Experts of a small language model: 64 experts in each of 12 layers.
Below are experts of layer 8 (counted from 0) of a mixture-of-experts language model. Rows are named router (the router's row for the expert) and show model dimensions 0-191. Each number is 500 + 50 x the weight over its row's rms, rounded and kept within 0 to 999. Numbers have three digits each.
After each expert's rows: "comes after" lists some tokens at least twice as common just before its tokens as in all text. This comes from a sample of Wikipedia text that the model never trained on. Tokens count by the router's weight.

# expert 42
router:467460470535582474529500543586537477600553493501501441461502572444448516462462586555496448562553562426522497479494431422516550598527528461530482445417448558533574549538465472511556462480534465466559544528574493524531446496521535540471402411513543524452473468573453489551441540524476522447541576587630405470428547466484479453429496570439495435518509535421445493536551525481468466488576477503605532544532548580502531536560535529449490545410464496484470458507540458388515605490439526511477579568529415527572568498523456542509481409529460494463540497482509534485544497372436376486
comes after: ".", "\n\n", "–", " in ", ", ", " In "

# expert 24
router:423508473548577463489453471537522546580538521533537407434494485576474522573613525580465410533447544479518540524552418455483539550454551496512481499480519507451552455525432438506537495515515367435487500516574573543548510436507489556570443464508543578521509453598432531458456596500485511465589476556538507452418504488489489447478432508418435530463542528422499451542598513482471458497559416515557540510613518572441527462535547544421455425351446448515484461458526455516522564535456546513460523480492402518468576462504437602550468509571510499432478456554504494477606496429528537450
comes after: " |", "1", "2", " |  |", " | ", " |  |  |"

# expert 57
router:482384548589592545515502482474535452608527487512515428485476504472484558579488548537448427586469498416493567488512386472514556581491513479536508391514494486457528421614495510518530442465486428488483538567526531559453438514498483583558435469527525593472537486514480555511463500530477500483586409549636473540423529507460459429500502552405459488550538510375548478492535547526420430535495422505601517500539564514451459513539581593440507495440389562492530579462459479443533600544447539531502524537455480505417488517537424521555558476504550465447522457482551464454512500481445438505
comes after: "2", "1", " |", " ==", " was", " is"

# expert 37
router:451466469532587469476527543466562470701481585554546457431581523524500468507531532550470457565479556446585510509576444424516515523523551433538429488424502550497562513471494452395563445499564431436464489550534526581555464517467531560467524483546473554472456478531454585513499527458553466457537553548545440515492582482492458397446495526451527516527546503456477432563572493496486459406568469468490489494473584535480597501579652578485512512465537449457510574543509473461618587465463475487457538539537455561528527566491472530562530418525531442496476423528523506440538464411503468447
comes after: ", ", " (", " in ", " ", "- ", " | "

# expert 29
router:523477446498647499486489553481514474625465512551503418490504475555461470479548561517477474515536498401517572557491441407550508512491530521498535452409529542472521534562475468455483500500562365428428546554553515462568435561521496513584490470446574537444475549528452501539429503561591523412481421530529493511417554507413543434436429573371478508568479471405503515564497507477413470457488478470542550464506520543478523533531591558382474492467512490421544561527533462502466574546442507530459586501521445421549541552562523510532490476607447454445500440472542480411554467421531512536
comes after: "\n", "6", "3", ")", " |", "5"

# expert 58
router:515476480555625521501485541452463507698525479540545397480481561511526498535477478492479496597475546503445504486543415368529503544442516486459498530508486496552536430478486498436512469518476437515472503594501541524520440460452497538524487467522533547523530519567513510503420562483526467377528476495583492505359565474476513489508445504420467526539537531379470494497502605491471477469577484480531547427586511551459506467571588593369580474387493497547495510483494443472565602500491506516498592520446517468525520525578534540551581456564531435504442494550462497421552511392499474521
comes after: " | ", "0", " |", "; ", "1", "3"

# expert 61
router:479514501521594430518482592519463490620509558550524457477550535527556457490558516594479450556468589474465546428512491383503537572494553489498518517398493509477576464533512482508526447458535393440450492580571476583589397498554485559542426518579510548558462520576480521430491543548477492412558585541566511497423547530434541411413468536429497506500546508439468458513502534522450479488586448473492536542527602531427514469519583562492536440500436460473557497528452397490610645490459550485485513477453453481410572524500544502502481473487514506507504499557467469507556415409515540514
comes after: " | ", "| ", "2", "–", "1", " ("

# expert 13
router:461490478517585445470504492531505543623478463472557469456550468512550548553519485545504516538520506455496563538558441484476493529512507532559446520511534460596507458564462404443558434488588515449413480509574498525619486495452474486499462473599481615503472501561392495477492502466501480484571450575525436511428507543546537529467446526435528535527497541323574512515567560523440424455654473511563507440554589530457470500540593514412433531447456501501523545477519494491527618507442514542469655489481427495449557520569457505538481515549516460530446500528521443411548438481475532523
comes after: "1", "2", "°", "–", " (age ", "′"

# expert 47
router:479454474549575461525551432544507561637475504518530427533518501437431526467508558496459525589488465497525551495511436388503546536474503487472427474477502483504619461496504453492557415450536508355499561550538524454499461491416543446586457478610564564438509524554457537530469557414534479434488516538538539504416512440436529434392495601448559515514540475391480522505524523502431477469619446477535481543551485566525545566613566548430497501442520452497480464509504472443584572559395536541505603550503434491503478508501476497506515462513555477481463446583542488415500449439557485534
comes after: "0", "1", "\n", "3", "4", "9"

# expert 53
router:464514475559565472528538494474534506674496529516575522462491537508520564422581475550532549540459482454564505445518379448541517492508555445508494534449588497530425490576556428492557437466529437522489464560566450493565460479509599528529483426519496555447442478565485544549444540494552454509583543572524461517402534505505491533435489513450489510475442440371513498579585475520512498525605474434530546516569559543468589483527615607436523486492450508493556535508596413487526620561502567513447625503530505477533524481555584479471497502504547447528483495497538459484544484419530533414
comes after: "\n", "\n\n", "-", "- ", "- Coordinates: ", "- Clade"

# expert 23
router:426402567532593466514508496542565428557545545507534467494499590593453565502480518611458509598536562402486511528515421391480526582506544502554510464447462472472583480534451498589518385451525458469436561478550544566515446476586532550492453565566523524458489484509446568486438536440493461431582560578504547506412575507476485445505364564491475505465458544388482527605596483501441428474517490489524500446515573537527515459551587577427459436439515492475543503515479440470531542560429521517451541513474447433514552504461507501488497509572552471481485504467518456465499442447603484505
comes after: "\n", "\n\n", " *", "°N ", "i", "- Species"

# expert 46
router:467497480495529498509523512438466553617542513559484385453516564547477558572528477511517450571493514463494482490504374381548490601459526504455475479439482579558552434493446445428579451497610454459469448515529571544566488467488489538579465542532474603507435520582455560472458542526478459473530505453557468507414514490539541459468391498530448529461535526389479499531531516537471545428548528521504526480508573512519512492499577611474521547346451498491582548552474461534587585508456578495502513513541507530513534553582472553560522466533532421455453428528424511469505487342528463506
comes after: " | ", ".", ",", "–", "; ", ") | "

# expert 63
router:472504537613600492511460537487570528625490442615526518453482551502497495440475522525476519551491509396498547502547441465537446544547576500496518475411541540539563490548492534402641493498555478477487472519628504499587483396497562553559427455536530549543427517610517465493488493439519472439541532498553444488462519446458596482454484557424484512472515539403421429550601424486443494456583432449550504518526569529475506521581515553427576532495482519484539517520574515443557564478464535480474559416490414491410527467537546511544523454560476414457463510518512487466526406448513455471
comes after: "\n", "| ", "2", "-", "1", "\n\n"

# expert 62
router:466527466543527430505521512473455518641521534537562489475494550470494530535466476612434449523445491428487544486500414412514524518531529513548453495415504534550582486565483445502592522475574431465506530543547513515534425509525534589502419458451529514521483528577450557521388455481507443500568553557596470465386551496445560540466467503415548543495501529464461521606569539487487533511613534448537511554547485562483528481579524558496488487472469511500546594469503452531573606558398571505501608526506472529481502452594457508535521435595536484466500451517426505394509494377423444551
comes after: ".", "1", "2", "–", "==", "s."

# expert 14
router:488450507622634448521517528589463451564554469569520443494528491465460530503464491542431513587463533403511492457554461418580469499471555499494505561485439534500508442571486474536573463496476456454453529616557528527512451494526557551532486469478549519548487547582484558508483553515542489427595526560521453490402537459487490503406457463508436456455512492411468461524579504539435400553545480451614559500560587546414486519554601547401539503464493514475556486537479536458598594499517503488474577534443501434465604531479475566571486395551545467430471496507570432444500489449487455480
comes after: "\n\n", "\n", "0", "|", "====", "==="

# expert 34
router:417407445526549510490517576465499500629531434562548453419519519458495499432548445529436467538498489444523520592581450382522562587521512500519483499492531510549489474530551396398526481488504471495489489562499529505572475481551553520521469459465572562472501454552451530512471530468517477425554501567550508547406499509475481507537420513411440550536479454455553515542611578496475523477623487430510577406571506565496547473629601601491600445416502471491550501574534446478504519570498486481426550443482451506555510542559566485493565472517510482498456501534529508499598503379552458453
comes after: ")", "\n", " |", " |  |", ".", "\n\n"

# expert 50
router:431485517592610484471488605488526482607467497507554455469523570537475567518518506488480473580454525503586548483574433415482533554515569484525442492410496550510508468499484506420484482499601448480496506531586594519541459430480474591510515496602446618553496552464461506504449575437527467450507465522586463519428546488518506443432395511424468513498538484425469434489538513509366519450588483542522500470486592497501521479552611536490535472479543517537527504559486485497578654472444506537470540484515490513473503501539437574589517523551618461480423456486482551476545476364523513514
comes after: " | ", " ", "1", "2", ", ", " ("